From a checkpoint of a small mixture-of-experts model trained on Wikipedia: 9 layers.
Below are experts of layer 2 (counted from 0) of a mixture-of-experts language model. Rows are named router (the router's row for the expert) and show model dimensions 0-255. Each number is 128 + 24 x the weight over its row's rms, rounded and kept within 0 to 255. Numbers have three digits each.
After each expert's rows: "gets" lists some tokens that make up at least twice as much of what it gets as of all text. This comes from a sample of Wikipedia text that the model never trained on. Tokens count by the router's weight.

# expert 85
router:156116142110121148141104141151145084101113164117143114147117174079176123132077184140148071077159138123131076128132145128123123139124120148107084130144137113114168115130136155097142103121120097139131137130097127156136166102166112101115154114112166061137151137119074110100115128124159161133113127119151116133141106119148119122103097144127087142125147102134121158130125161131109151099155096118114176127121120098161102085082139084131155176117067170142140124148115142162112156128117132119180166168102093139121159092159142109128109123102134120109120162127129143129099115165162151096110121156130166141143146146173140130131136110135131114103120122115147151113099139105168153142118122171121085148138115114148131154134099127162124105150150152134137128181153142123146129089103098
gets: " be", " which", " where", " when", " to", " as"

# expert 37
router:106095135135150141094102120159132071108158102133134128122117106121141161153095135115162162105141070111129162102103123075111175120134182146165110134158145150132132199132112154166154116162145126166116118074110139108163161118149136143201131101111143134143100139109136133139097093110111130159136153101124106097169125166125128100115124131134105120103105133110124098110123086110122134136123126150157082151149126134136124139126120058114114102161141134131135133152122136136147142126112134134113120138155136096156166146157137113103142127142161168105149148119125093081118124148067120106174156124123182106153113123137136143106161100148169095144106129112170159128104158132077113155070115116119127164115112113117129135111137116159139150130098125107103124112151151143122091137100149
gets: "es", "or", "x", "ion", " species", "ors"

# expert 22
router:102149110069144096115101137111168103095137122137144152142137144113147164121092164096123138126175086144166148150132128175120111115095128125123105133187119154123123179133146117166199130129116106147129116100129098102087137101127119143173147128119123101132122116112110121129140125152113102171108138107136129136110131124107134133112127142144121124145122094169115122112122115109187172144126133141147116092143093159140121169157121082093163149143103128113115134125144162158113091100113096133131081125140141083121130098149151163175201160117102134155147121104120112184116076157124125133135116100137129081144162111131160138062103137131135125160138122138168159119147080154143147156138107124118101139160125112137163104125141130158117162115125125115101144146141130165117149164120104
gets: "ure", "ine", "ate", "ile", "ise", "y"

# expert 39
router:126104151129139094127152116123079142156145127108122132123058133155120124098139096111093139143118149101152136131101127108131127127104170129160137143130126103142100105082125164130105137158169117105162107114151100139094067117141090168134154129109152111105143101123132105129143148113116129151093154115149145128144122120100133144100130127138134136151136142118120077073135128114127113118154141126170119128127147091115159154142101143184155099123146108096141114120138064125126127117154098137115145122132104113121129122112162113155096151160139109107124075128091146096119146146158117104059158090120122109135122134156085113176087077130080114130153117159091101119119135173150076128130108136143147166189149148091102155121160079099132135124125099155131099136120157145164149135107107
gets: " the", " The", "ut", "The", "the", " But"

# expert 70
router:139113122088142113169125077082087114143087143138159158123115128153141137124102126155120155152140144119134100111159155115112141145114107107096166103112118115185137118167117092113139135137109121131055159148132097157112118171117100112142115117104138131113131127141140188122120127114103191093087119128127150134137125113095148116081113137167151145128077162176153136130143143156142133113107129136146110111167104108113094153096149146160131153074115139186118101146099105114133109141148123127125103148118169119118097110082166101068165104123105131141148152140089119149141158136106123096142103143108137122151145120156119146125140129107122147148121101123158104145139083100102138083111134134153193145138125141179144155131129100106093143104120136152081153119106116144130111097140127
gets: "man", " University", " School", "born", " school", " born"

# expert 121
router:168167168087133160082114150106138149132139103168158097119159143125134140133145127114123139117124084092139100143115133116124150156161101105095151065098094149140140096073090101147166151142124124124151095112167130131113149109126125141107137119127097102132105104153157121145097156111143129128169172126155146115112123153114133128167125142069126138149114111153122118134156165079150094182138105155109120124077176129136126140090145170134144151139173112150118099097097092144145145105133117109124099159131162099074103122127114178153122118108100155113109137129136119159154159143141141149129101166172139162137127086109142148158130101133140105118114132095124130093103146099091129096148131102120131101107131134165095135107079132150124097140161125137127122116078158130100138111118122
gets: " 18", " 12", " 17", " 13", " 10", " 11"

# expert 49
router:141114137137120141135161095117130140172135118096127111130139118126158137121114158145163152140151094147155137151125137128137107129112165109166140121118131138133150128146105164121120147117120158147159120088102134132145159103120141128115120152096110169102125108120154124134116134136159157139100157101155091092154135126188113111077146138094165118148125137130159100139121145123103131136146078133147119174144163134161193173145119113140141149144120098172118151122095124128139136169182140143167129141123127162134107127107154138132103133079127168172125160123140127132097173102128145113115133118119106094104143133159108159156159118165114151154153151152105140136169143129078096127069112093163138126178156094099118121139120086106138193132152095172132131131147113106136157172187160
gets: "5", "6", "4", "8", "7", "3"

# expert 65
router:107156132154132129109114174122111122147145158141161111149091131101090168115162128118116153151109151146104132130107122116115127163135165162143171140131119096085112150104138107158125142116148117135152108123095155144142112100137094133156123149114154184083102137135125111148091114098140113148186135126183122102119080143103139132116115079131135144102154121095111143094099159133128110178115122133152070136152124133069146157117108148091134159107141137118112132133154135110119152129120164156108161165140158103132130136106102103141101159109108133118143180126161166134140107150145113177130181151157137120131165131119121120097150138133112160119158146164079096085139145170108123144087151121106157103118110109129157133153141133181151137102121093089146148139160158162082147139138132
gets: "et", "id", "is", "ia", "om", "io"

# expert 4
router:126123138134143126093135129132157136121100146109098109123087113131098119167100125105106096149189115114084097128080105119095135184150122115150096134150155129098137137107144131124133160158151083162130120110160128138137164141133129149173162107100152109141155102156143164163083111137106140119170123140122151105100118102168118115160112083136142167146148091098147138130155127119139107132159104128116167173110092127144137104121114102120125128125134095083158133086163113170163160122149141143098155123096142177111132134151120152095130113180123134104097137141152114092181124151110128077145125102124147131109127164113161110145116110170155140104127127158110154130146125175101103142116150109168169149151146135130116124096153088096135124146116157112115141116124148132109131101073081
gets: " m", " b", " t", " s", " f", " d"

# expert 13
router:105132125111144116162154138117149157148149150144121161127119097147160109128072124109105144108129102112128130193094121122110106104099176157163109133129144155105138138086134146108157121119154153126082121158132147134075109106132173120161125152120161117115095182112080166135142111109109160165130115099120131136129124164098134124107168136146151099149159075136120109146113145137132098120134105146151102150131138155156140155140098071103125117103166109144172161122143131117105129094092129135109107115121146162118102124100107171143112126128124179143113104092150141159125154130131161101176122158104114116132139080129137154108100103131160125128128163141131164135160124158113112154145120163099110163144184139147140116157172091106148154141118156116160125119177107150149159155086114
gets: "ly", "ical", "ary", "ive", "able", " new"

# expert 74
router:136118121167125107130131121107108150147088156109141125143145161094110110149111083165122107133132118135149121104128103123116146142140113127137124097175165097149157080158123152182103118139103124176141089138158103182126103136147113119115137124128168161124145103187168114122142145142109142139116158155149129113159144155105105124149112112116110163138156154099140105150166109130111095145115116121180118098170143120138158125102134168169116166096128096134121130128126146096098152081120148137108112122135140115105104122103119084118097138168147151114129115139156083118177104159107120122141147125104093110070097143151133095133108156149120140113091105128075130176112148104109143161102102132151136145116122145089137141083107123144107109140131138180092182163135124134159072120137145
gets: " P", " S", " C", " M", " F", " T"

# expert 120
router:097114163130141131135136153108142155116065123144158118125142147143102164102153166119134133165135112147169077133108113121141152119105145132121109132113102121135115126139180131139136156132127138084124118127099138166062091103121097104122091173139089155153150089141129142096108130158113117107115109135164170105140154206119147143088108141081118104141129095130135131087126133111110107112109121130119158104139105115100141084099135133122105144116098168138113155094136147122158104154171105111152143083172130124135088102155146161159113147133117153148113146188147149139150100096156110136122171140141116129089141133144178128112095136094100150132097149112100121125152118146125112116156141107149125147127087100142114116093118126125166151145094113132110113137090140191115167162128140
gets: "ie", " John", " William", " James", " David", " George"

# expert 27
router:128142144116131118099157118117122093125138125155158122116143144117118167110104117100137179163144068110078135124153150137148128129100169126152111118112126098111107151129144115129154150133114111159136116155158107136124081093092129141146106117145147108163099150122121117103127126117141117144094126127150123136174152128083107095101121121105146144111120122125104142149131085131136108137098099146173150138160153092155091155169113140149080130109147099156110074144088147149162131134100161113087166112160160134131151126097142151163117165111147095138103076109089164126140100131145084137132130181124114145146121104112130145104132146118071148173105118113121129170169137168102111112154153108110142084127192130112144119173154142146125130103151140143099093114140126151091120171160104
gets: "ed", "ated", "ted", "ized", "ited", "ied"

# expert 52
router:159111162150123083138151111135104091142142102093116138103168141073165120127118155114142131124130142150112121119087110160152152114155115159137164102133119139142121098159107118149133118117106156121161137089118124152159120146099113120124114097134119117129083089140139106142133149108135172117154130186131124100070135117113116123132113130168146136073105103116106119089120149126113138135154093165156118091098140161123134144152134123078199088069150144133113162096115180097087151141135158103100094133109150175145118074125152160120136161157115137120114121152114115125106082133092129179093120134156126130141120140126154155131132135120135104135125102081152139131114143137115090141109087081124113105095150147133135119099100138091155167153144146128136135176122143111119089130109110
gets: ")", "\"", "),", "}", "]", "\","

# expert 12
router:134142156123113141143116107105116094126149086139162122146140129151153084130104167133114130107157144124146100156109131158135083177137124083142148130148129161110136152132145158142132111137130162164141101161158109137136138087103153161150135128116133097135096135141140120127109125098111143137106159172164130135146143099132175084116148119099116173121176133134158115132140140133123180136170097146099167120112129197091135155092155154155205081114136112108157110151152123107113123077087118142081139140089105104142159144105109134143156126125113148102110125152133149087136147141120197101111097140138122110103098125110134147141119137097092110095151143167125098126125117129121111102136155118125107121084186132128124148087145097159134142141178151128133105119130117121121096124162145
gets: " of", " from", " about", " between", " over", " in"

# expert 108
router:161110124089105114116134150145099111104096108157095108105134133118123139126117134116085127127113101125130143127159116122146114144122109108147099092169127122139147161141123142174108103139089165170132148105126148109135132083097146132135132105181121123126130177139119157144132118123105131138116140081097116106093174131158138125085139180173138108122200130166104111134117108134142158103117122127105092121142156136134109129128134100142096083111152132108122100134120139128122128146144127127114087141111104129162139167132143108171191161127112109158128168114135140125152127091147135137093082130139169100150144083132120089121144142122098085117123143108116084195137131078114116130101128159104138142094116101152148117184173145166145117107159083078154131111124124081163115152121143
gets: "ers", "ies", "ors", "ans", "ons", "ks"

# expert 96
router:148153125126110189121142118103098137135077160137134141129132160116125131120121134124076083087121112107096104133106134132109176113132074125114166130146132125091096099114162144161144098142111122102125142145126126109106096107114140102118095115154150119142135107135136118131128142125120161150102106117147128099164126071139109132094120171096137149130157154067118141135109114090151111130121141166154125152092128123159067086105108100097115137152102172093140135130153126157174125109128123075125148146125128159167126096172092177108147096163130116099135123158143165163129126167142105116159112152149111167130108150115128106107113151124148106153146147124114158179153151127092138152137080119105124113113157096137095154109166166115130117108141110148105142135147081143089174118128120
gets: "|", "-", " -"

# expert 2
router:164134107181066096148131088155095125167117163158100142098090115131142147127115118118154092106114128119127114116128119178103148158104150172137119174107129110121162121142122099107112129143117105177114134165141145125133173146152110123116115156138115086155161167101131135154104130141169169156127067149127118134088105088131130126117068133118162103142132116119134115169107123160162130130102116124135092092103101090181107086135137136141098152104120166135151104133157110097111102137157148137160172121121102122128132131118094109156081120129118153128109096107143123104127130106146162095097131121148156087172117130150149138092083122152107127097167134082124138105084133148115117101110125130115149137117142128132143155116128112138150111122131115152087161136133167145140083147100166
gets: "t", "m", " also", " later", " then", "ly"

# expert 88
router:134094136087126183141131108121146163153133086148148131147108124140122111125124109145126099117155079153134145158098122150109120114089140121116118109072117138128105118131083146108193192117132094111132160124106154142153121172113097089140102149117085152129111090146137121085098184142102152102136104099129123119130132150122105131089120131099164124122101119133115121117091132092141142098144132152137134111137124088117137166076156140156098151106170180080094128104156098113128076166143107126136106116117177149119104118111134118160141101147124108163106149084132116117117128117109098112108130118092090110149138082150148149103119158134114106105118149137131147144130144131109099108129079139118117102173138114149159094146104119119107118159114104130091136119090087123148129144066131
gets: "ton", "ley", " York", "ford", "ville", "son"

# expert 61
router:148139107173118143103170141096181137099117156115112123140112076178123136122105133116166148081115113141149141116146140125098113119154147168166119111100138134165130134118118134122145159130088164165136129175105144092118172144107102126166124136087167092091162172135149113133130131130148173109152072173102124134122122105123124159165160109146108130129115128124142100122119119116095139152160126134095107138093088137120155103112130119086109069168118108145135158101144099099080150066105137127119146125159171107122138129128161130090136147166121094121128140104129126121114118097152110130140143155138141132126130122111122142111069129182173095112143142134106154132156124159092116129124111109135143135102111123089127160151139140097170149177106160097140093140113107146148144115160130
gets: "o", "im", " re", "qu", " ex", " Re"

# expert 6
router:141162104175112102138145150137190139126101122124144103125098121160127127132105104138113133128155103146125129096115134109140117102148098153132141104137136095131133106127099155095113097114099116142113110147097122088151102131160122104092151135119103084148142086127148123131108121141132081111122090131112139146124173105171085139137116139124160119159096167146087127160142107164126139117161113120072129117087130137171136082157175139077107190113088137107116118126128117140113107112133130118164111099123124086093147142142097133118176144106077126141135158151108147106157124102134094161118100105082119148167130138103140129118130142140136124135150118121129142104127082136126073112142137144115148125137210179107103108122167149109139117169105089124125144113156131103089168105114105
gets: "j", " J", "J", " $", "^{", " No"

# expert 76
router:135155135145104136125130132150126176144120080145145090078146111111096084165104092130112164108126079171122098164130092094110128148111128130122089148109115108113157144170084097158125120133161141119110119150116136116139117086139134121073070115130145127160125091162146131147122108152134127100113123108138188138127129141135140147134128164091133121081136133147141156166127093112146120174124164132152152087113127085156109125149112141127116139126114110145122096130147142105117102116139115086170084146095117125115156111106091088097121143133114154167142141136121119125126145109124115183123114107092128156103109115104131157147163140134114134097106160118156156111115177106156157134139111141099120109108094135122121131148090164142086116159093147161110111192111093117089147088150100
gets: "–", "-", "19", "/", "18", " 18"

# expert 77
router:113111132158139089137117125128128130111147129105146080109117156108178115104137109115119129123151138129110131115071157140150157112117124136092103124130122116168134099154115075166104129146143132123127128148133139114131107151181096128081122113136105117095163143128103108150151126105136087087126084126093170096111140101101127104088104103130153129117135117090112169132106153140134118094110146103117141089173101100160109104131092134143136135094102101133123134139117185160164158168152166138104121068135168111113137131140099138115091174177107071195163117147105106122116117169097147097136107144101149136147133149104112133130158132120131139123154134168123162105114116099147126113150138142133167164157099147102145102092085162130108157133158162119108128142105100143105112107145125
gets: " the", "'", " Cup", " won", " round", " election"

# expert 107
router:140089085167123119128118106145118138107066142128095102118143129178120180130104148147127117138102125153126151091092125127150131168132100175113074145105129149159112107110110104163092112144126141145125095083141156115150094172138160125136109174113112105091166133146128114154146155134140155132200109132119122122149120120158116150129145145116116141153149115128077107088090104115129142155148152130136112116130163172067150114118160118144148118138100145152098153140130132077133099115129137148096105108091132138115105152156155117097106106154136145141130124164149068108126134115114155132137182190121134149160141146105148087128130122126140120118155103181110065131144141110130142121098140116121127136096120157116129132109133145114109094129130135094130133097158092108085091144128100
gets: "i", "a", "u", "as", "ara", "ma"

# expert 9
router:151116130067135069129137145108134173141129121158131145141116114124104179138102085142163137145129143130151131126126162102189162159115152115126104149095181129124127118117142141142148136105133102116114129143135135110124123115115156129119139103150148203167161157126101130100108164122153117149122057186162126125115118099147100146110096153149159136120170148131146114127115139120099121140119142141120100139112151143169110110139127112147152088170130147132121123128119178148112138147139112134123143142149128105121113139123148121148103114168107113123140163150086119150150158104145143114098119096134132096128145179119149121117104151125176155116144128156093126118130147149111099119111064159175121163128088130150127148138167095089155122118156144139111155165134148211185137113131119
gets: " he", " it", " He", " who", " It", " she"

# expert 83
router:100132063142132106103158173127105136115128128065121130133134149092105138110089111150136152151107166141127136108135151167146098093102124123100111117085137131180106169151073129149105156131131116114112139124130124088140106093166146128098129098116115136128117155153089086088178168117098156161096115112100104104074127140102119138121110102101141113148116121110114170111162143119131113140116126132110110114128100121113151141143118161119111117129117148095125112145104149120087152131170153137164094096166140162076167148145133135118143126115157167150108170172120115160130101128110138145127094113174140134144116114151121151141173142137156128166115157127120135152136139114140098157142159091139121166102155113177110094113119152149134094145129145137149113109131113119132083113170193
gets: "A", "I", " I", "O", "E", "U"

# expert 82
router:173155181140108105110164129160087115151098176115106134089100189123126171142123124136174162130104129118115112159144127120119125125085120137134128112086149116129130110147119153127130111129122149109133118077166130155130148155104124107155154123091143129144135176130127134109143145129101159144183127117111121105125105087157147141133116113159120117147145103120151099121127124104152145159113137163119180087150096115161138075146111106113169119137138103152137137126134123109098163090157148098117159152145135125125137161080079111152153056129172139080148122135133110144166117137109155143093121166127154103064145168167117101094132107158114104146093173140171132120092099123087085124122139144146150140119119154151131134166150108119107123153128125116143131119136129103122134111151137
gets: "f", " f", "at", "F", "p", "ade"

# expert 67
router:183124092147115098137112170125129085143118116169150132119126135117153146114106166149142131129157144198145129143112109150107127101080107151155094125113120117098092180150130130080167107152113150110122166117135115139131118156086143137096131152132163077151103161117103177144131152180125129102157094116140145141141154111162127099076155119100122141116170129103100095154142126129114130140162082152139145119141150149127117149148154124139137154083136158127163113169099118112136066122117132094118107125110108095095167100113133140124114069129156149118115090154142119110088157129124114103090143173116126151102120159130136140141118143131147149161120140141111150130112152120144137117101153145118144164094118121102148122179098141099152111141180164090128146139128153142166154134135140
gets: " as", " into", " including", " became", " former", " called"

# expert 72
router:155143159116104123113135188161160053126116120175116091115147109144156095119127151138144136144136135121089125180158092082135122138096086119103151109169124110101147128113117111151128140109101107104112138144139117094147160136109123116124145109133099151140143162118140162155104124140085119089138167152115147123109108098094148150146143082164132149122110138100148167129184141136158139118128117161168134112105130136148154127146118152163102122153134135159118128133087093167129131158119129082098137131125123115093147143182141104105105125114133108116148106102104142137150153135129123126147123114128135173072100081102144119154146130161100080149163139101150119153142167110100132170139156150103146090177104112102091131104099095092139142139130077145104120125132122097121109096107112
gets: " out", " part", " up", " home", " number", " List"

# expert 24
router:180137078123110092113107178153105150141132111135192095121141122100113141159108125120125110150154139136143130136156122114110181095133124114100164120157161144119128155092143111106162154139130088141150156096122108125142166137105109166114161170166121103117140149125120111114111122130137147149166160119130127063108089148109101144169107082099114150123168175126171132126120138092111157160130167107110112127115092155127082137157130167160114139127155107139111091104159129103101132142114095141144170145124117105170125120145126128141121138169128090102112124117116116128137150133138112112101135137104123084119128124151099091138124138130083106150113123110113127122137148087098125125160120121136135137113166122100095142092139067104114167110137115132111220128136124123120093081120116
gets: "ot", " c", " there", " Act", " dec", " pass"

# expert 123
router:129130155096148131102062114141124102144136106105130149115172142170126066145139085086111135143088195117104113166116157107147121152146105113158147151145111149122100159103166117132141072115125134136115102107076118147130092125118139121173173104108124137136134102137117124148093100152104150146136137121145147094146173150154160143159153116150113108095132158136113115081185116178107140082125139134097099130135151108151133109172121146120123120138135098104130139120146111152145114146141137132094179138111151125115140100099152136146098151101151087149146128101134118132155130172139173106134109168124123128105114119090146091126113147133126100130132138141143141106101147095096079129147165124176138130140155120127112143074143089129136121137157109147113101124150138094124086077145113
gets: "est", "ind", "%", " per", " end", " Ind"

# expert 43
router:149152129120109170142133114107094110133116108149080111127113152105098107150113097105152092184152123107129127118166109178155155154164124118108093136121126113148143104113100134095120151142124092081142150078163141170149141119131110147162114132082080129146167104170120170104137159119154175132203140122123139115162154113100103136087110133141130159114096134149126115178107160142107106144136155099151090157130124104093168131146152134093140110130149123112132113127140110116113084143155154116168164093097178115130167165086116143123147158127146103121119092162148132142078157150098118154103139131153156121101128133158094149114138093116150139121151120118114113136138085118140135106129149112113139091124151118105166119133170109113160089164157131116116140133108135143139114119105137
gets: ",", "),", ".,", "\",", " ,", ",\""

# expert 57
router:102145130153134123061143145078157162140099116131154136141133115128143124132146105144126126138098107141114129101125136128145170169175087146136127135138117080102132118115157134130089092143112101148119144124105156090156095097098142077166151087175174091116139069097144098137143106158115112116130138140162134137145127193159099075153124149132113130120160141158160151153142112136078104094106141109134101082129115137146120126153141144156119115108095072141113102112130115128176105116090162091155102124148110133148142090141136102106148136101142141141092105142155108133153148107110090142114128092130165154129141114123129081106112152106141148142138133112106128090136120144114078129124102087112125139122139145133124185138143127147151093142101155101150078127100149131113137110163132
gets: "z", " de", "ir", " Z", "az", "os"

# expert 94
router:156127156119067178142109105142160096125077102151119175091124150119074120092098149148079146135134117151104118128107102124153098111141156151094108098128156126127123176146119142120112096129128152174115143147110098122109133132114153152131139114136159108109172131067096139138120161090135127147156147146122137136122158142167110104107149114077107146118112102117119183150106092083125153163096162109101119158156132119098089130129103134129150156147086134136157133146129153165093109169056136101118132126128104137108103118149110164145116130132153143120151086181153125171101153128122147106093127141138106143114110094132160123108099142135072096118109106140161109132095115103114127126138110123136105112141107131161145095134144130141153123126121166113099104096166140149090132138124140
gets: " of", " for", " to", " on", " with", " in"

# expert 60
router:140134143081107094094105086138115117123143123117092125152114132143118127093119126139133108123152047118160118129171131102167115173150124122132132128146115122081139145144089133121131125122149134109107130128123165092120088098144142104090104152150061137134097094114115156109141099157107158122096104164135123172144099123120159138088138149123137104128131128105129122138121147116112147083142125097136158206118144121089131141125131091151102170102175105175132113105147156110113103149127111129124129110120129140095109136112177100093113110113125130103125152168157114123130140102152115123157144154125081162168127134121122119134136116123143057154132133123142139121182113126114107095127165111077145103142163109110176137117112127152139176130109125112151073081137136114144131154097097
gets: "an", "ian", "ai", "ay", "land", "un"

# expert 92
router:124151155104136154135125134128164133099140126120108090116130106132101122152127133110102074112150106126078168144096122110150112091100132143178107136133138137165115085136124146139169116156102143134138141145121139141122152151104142058143139111130142128146096134158156159180143153132109139140135159137126106123133152126104168170091140081148103110154106108128131136139123159152154117132090137163090061132148085145152155177101131148138114096119149127133162138168107143110120148117139092161172133076137137100111091131121116142141107103117117121146118124099107146118138093084091173111129115131152124087107132159131139157144110109158151110172134099182135163113113088173126108111149152131111082124133125110174129133105089161138126123113168118172150101097123097120145163115105151
gets: " one", " two", " three", "000", " League", " 100"

# expert 115
router:088121175088133111066100099106156082154110103153133153129117133142103088110141136180181119166100141093153116167139104158140141120095140138077132120126127136155118112125067092124125164094130105123150101138103096124138116118133123110130097116117150148142095100149131112109132102099127157123148102149140088126156091160136088151062130136079150171151136101137111126180123103122096087125133107147137099183089101134148104115142160157138133133124110153131120139164108118113096138144139135161134089123139170116153124122128138123133164094109081161112138124184153102130109117131129113128105121115168116139146137120110138069173110105134103115100131115110118117143145123172129106129117131145103136082108108116133113139124126163142157125121126125143090180138150115125134089142132088
gets: " was", " is", "-", " were", " are", " been"

# expert 58
router:133161113138141154110158139111114089109115102135144158125131157178133158155117121117156157095126106176139138134093110172139161101120148118159133135113118156108184115091142151078121118120156104120103120148073107112099145124117086094097141109160077126160076110139143086124104137134160123119114149100109137134120152127087109181150121157136085108130104146169160096133128113142095124129138166084152089153140115128147105166086123150147140155111091138143121149106135129116144135142118099159100086122123095144126163155154125148129113139104101136075124132142133096155153102109173120160153124144137104169107127129159121152112155129103119143132129077138146105134122145149160146138183121177121116098103151084126158086154099126112148142126144144098140135109169134114137086111100147
gets: ";", " —", " |", ");", "\n ", " —;"

# expert 54
router:163173134115138147112086135168149108115171149149101149131129143150144171154120110115144111161094111152131118116148126134110173147096160120150143130108119099134156171169147099088114086092114138118150113141118131117102104108128128137134103094119163135085135145119133119126142087091136133147108103141094090123154126133098166118123188171068146116113092087119133110149106131144128157112116119126096145136129170135144135120155095093136151146173117113136164121130111133146157131120122126077147142148130098123124185136108142187087135160142115135173102119180128174134091157114147128104113124108152089151092149144177121136118122137120098114138123134134098113089141134152165170163097103104133103139104100137141109112138111146173146145127115139100190115150136171144138103145136095
gets: " to", " or", " under", " from", " and", " than"

# expert 36
router:099105113119102105092126085117096127101166102127094162118154093096097102142106111141161105136137120117122151190120130164130093119141106075112117118149148101140103161137165121111151143182143162164155171119070097132125087154127137154132178114121121147155127123152097100104124101118104118129089110124090147158145147142156103158148146093179093110091120121159155132083136126099120121089119151096106156152104163127130094135115138117141128138155162118162123149099123091139123113163100105142108151134125143112163127109116128153119107135125119088142133150106100119172106126140142124122139128154115125100146175115098110110112181125138171130109145162137151136116144149119121080108149095154131126141151153137168092158125107085124169114103125104111137151119082141126115167098170129
gets: "D", "ack", "ark", " music", "G", "ax"

# expert 25
router:090147140166138175105121129121139164157148175120168144157106142123160119094118122158124138127160147117128129167134145123139123112133153159165137153169129132117090138139092135153122127147094104122113148119120160143140135113146138130110161160161156128128178115109170193124168136137105113151115128095101089103110162138136162115119133148095149117125099089138153135099143162147140093128151120120173137092125103154134099134082082142160184129146128123118096127096125166157099121113133062170137104117160122135145153096090092111150091110087116173171116165165089151129109136116089103142136141113101096112128167104107123104138162132152145118117089127164155140111145148101167129129159160126148135163098129137115080114116105128149102115144150111147162148128135139130132115162126156
gets: "0", "1", "3", "00", "2", "6"

# expert 53
router:131129120104147126106141115144109131153149119177124089120121164111142122108134151088093126137117125147153159121146071156128177122133157127136075155087110146112122096058114143118164138120157123099118128114135120114122093101155161146144133114133094129146088097142090098079132128124106126127136117113138106084146107143111117148100103101111086104119161137139102090133146101150101164111116101101166144101098155138160118148120157107100119099097173143169121104132128095106158115165136143122113101161143142092198156127113107121153155120158173156162171184108122154084132152154091141147072126127096145093135126122126153133089158158129110119107131120132116117181102162097133150148115135131166138121129136144142117126127135126153133126163130121110142086134164091126157124148152115
gets: "es", "ing", "ers", "ens", "ings", "s"

# expert 21
router:138191101138102102145126120136117087112116140121113164120146119155128141125126151109089071113097114103113115168134147114154114111116128174090127117139111146108140113075158165152110118129136119129140137174100110135142115129120126129129144098150165094147150159099160120134090127142090128128198128131123178106148134155124117140120133112113145103112146124087129178117141132165112136103165116089143146151091114197121114120134123150148168101106131095115134131129119116115135134135157095109088089081147114120101149119157171131141113131076168170138114105084118160161155149110155133095141125090126149129114096121089147086104138113111137117157105090167093134098108152118096085114135099157116112159084153112147139142128106080126109113110149143139118090172139134151142149103139152
gets: " his", " their", " its", " her", " other", " more"

# expert 90
router:111104097122137132140125140121119153124123086111124118135178148121140144046157164157171121116129131147151105139119141164161156135147132132137152153086137079136151119131100096088115124129133105115101121130113137094136107154126128115121119133092103133103123123139140121113150095131169157101096114112097123109139117135158124084104110077163143136119116183128147129181127151173113128112149177101174116168111127122121172149113123089079158116105163109113137127141132127112141101167121144131082138122120114139147096085117089133135098109135109195168160121156118136091130142142163145164135111124131121184138143102160111117118126121172112174123126092145100109129106114150131148129076185093158155127111130136154109143092152136123105132139120114112129117114140077128121181164149116
gets: "am", "ab", "um", "em", "ov", "a"

# expert 56
router:104148108122153090157130159094105099152133165139080132119134179174153113092089114110119086110115130126115120141133133110185117126131170104092105190190129135113128131133118108135180080174148137140106107148137089168097141158107132117169105132156122116097156113146170169145138120122092154132102127156093152139101130138093112125130144149138099130144124119113162133160125105162140111144163160138113104154149133126098130124140108119133133133128114073130181146073127174104133108135115110085127161126100166122101137147140166132132147123088169112127121119102135140107122129168165131114114146140088135161123135095116149107140119103124085134175109170178093094111151146150147147115124144122102124118140155123108163139121129090146111132126132125178119121127172096128133101111112119
gets: "ial", "ual", "ical", " public", "ative", " national"

# expert 30
router:094117142127092126113130121132159114159150121146116131151094101132121125152129109166126147105108102139075113116072114113139109128128123147125149128186130150117130118153129142153170107145145137081074079123113113099079131100110115149094128177104159114099087118149141114112100157177132118178091128142145151151131077123163107099137157134111100096145102125126124137094178133087161095126108132098174106137078126111141140130117102124131120127120143122099154091131129104112151145161159117111129142097116136126149142140106142105118157127132138129140105074102156078176099114104093111125138129126123083137095156089112177107140170103131152124096115124145124150115100135098130163108160164133131114094107113159088132141157143120121142106133088123126151134110107048132139148155115124
gets: "-", "_", "\\", "(", "+", "uro"

# expert 78
router:124166085128132134133105107133134127128156148078113164089096082180131115137098095116076150122168161119117097167147164109143112090100107129117137176139099171124142102134106115141124162110166134107118130099101121203175115162142136125145134160128077129082103126157146104121159152129110196100139158146112125112135129104108121058115141097151141109132146135115086088132078106165096148142096101132056129145105121138144114124142135127098105153114124151152152121116117145141143159124102135151135077097112131121114124153130092129157123123123136140116121117102150115160139117143138127093111096142154133122136138140099140093124147138143140120170138143134098144129161098131108171092116148099113126119132069151136154135143107144101122136159135123152147121160150144117147128121094164
gets: "'s", " A", " first", " second", " only", "th"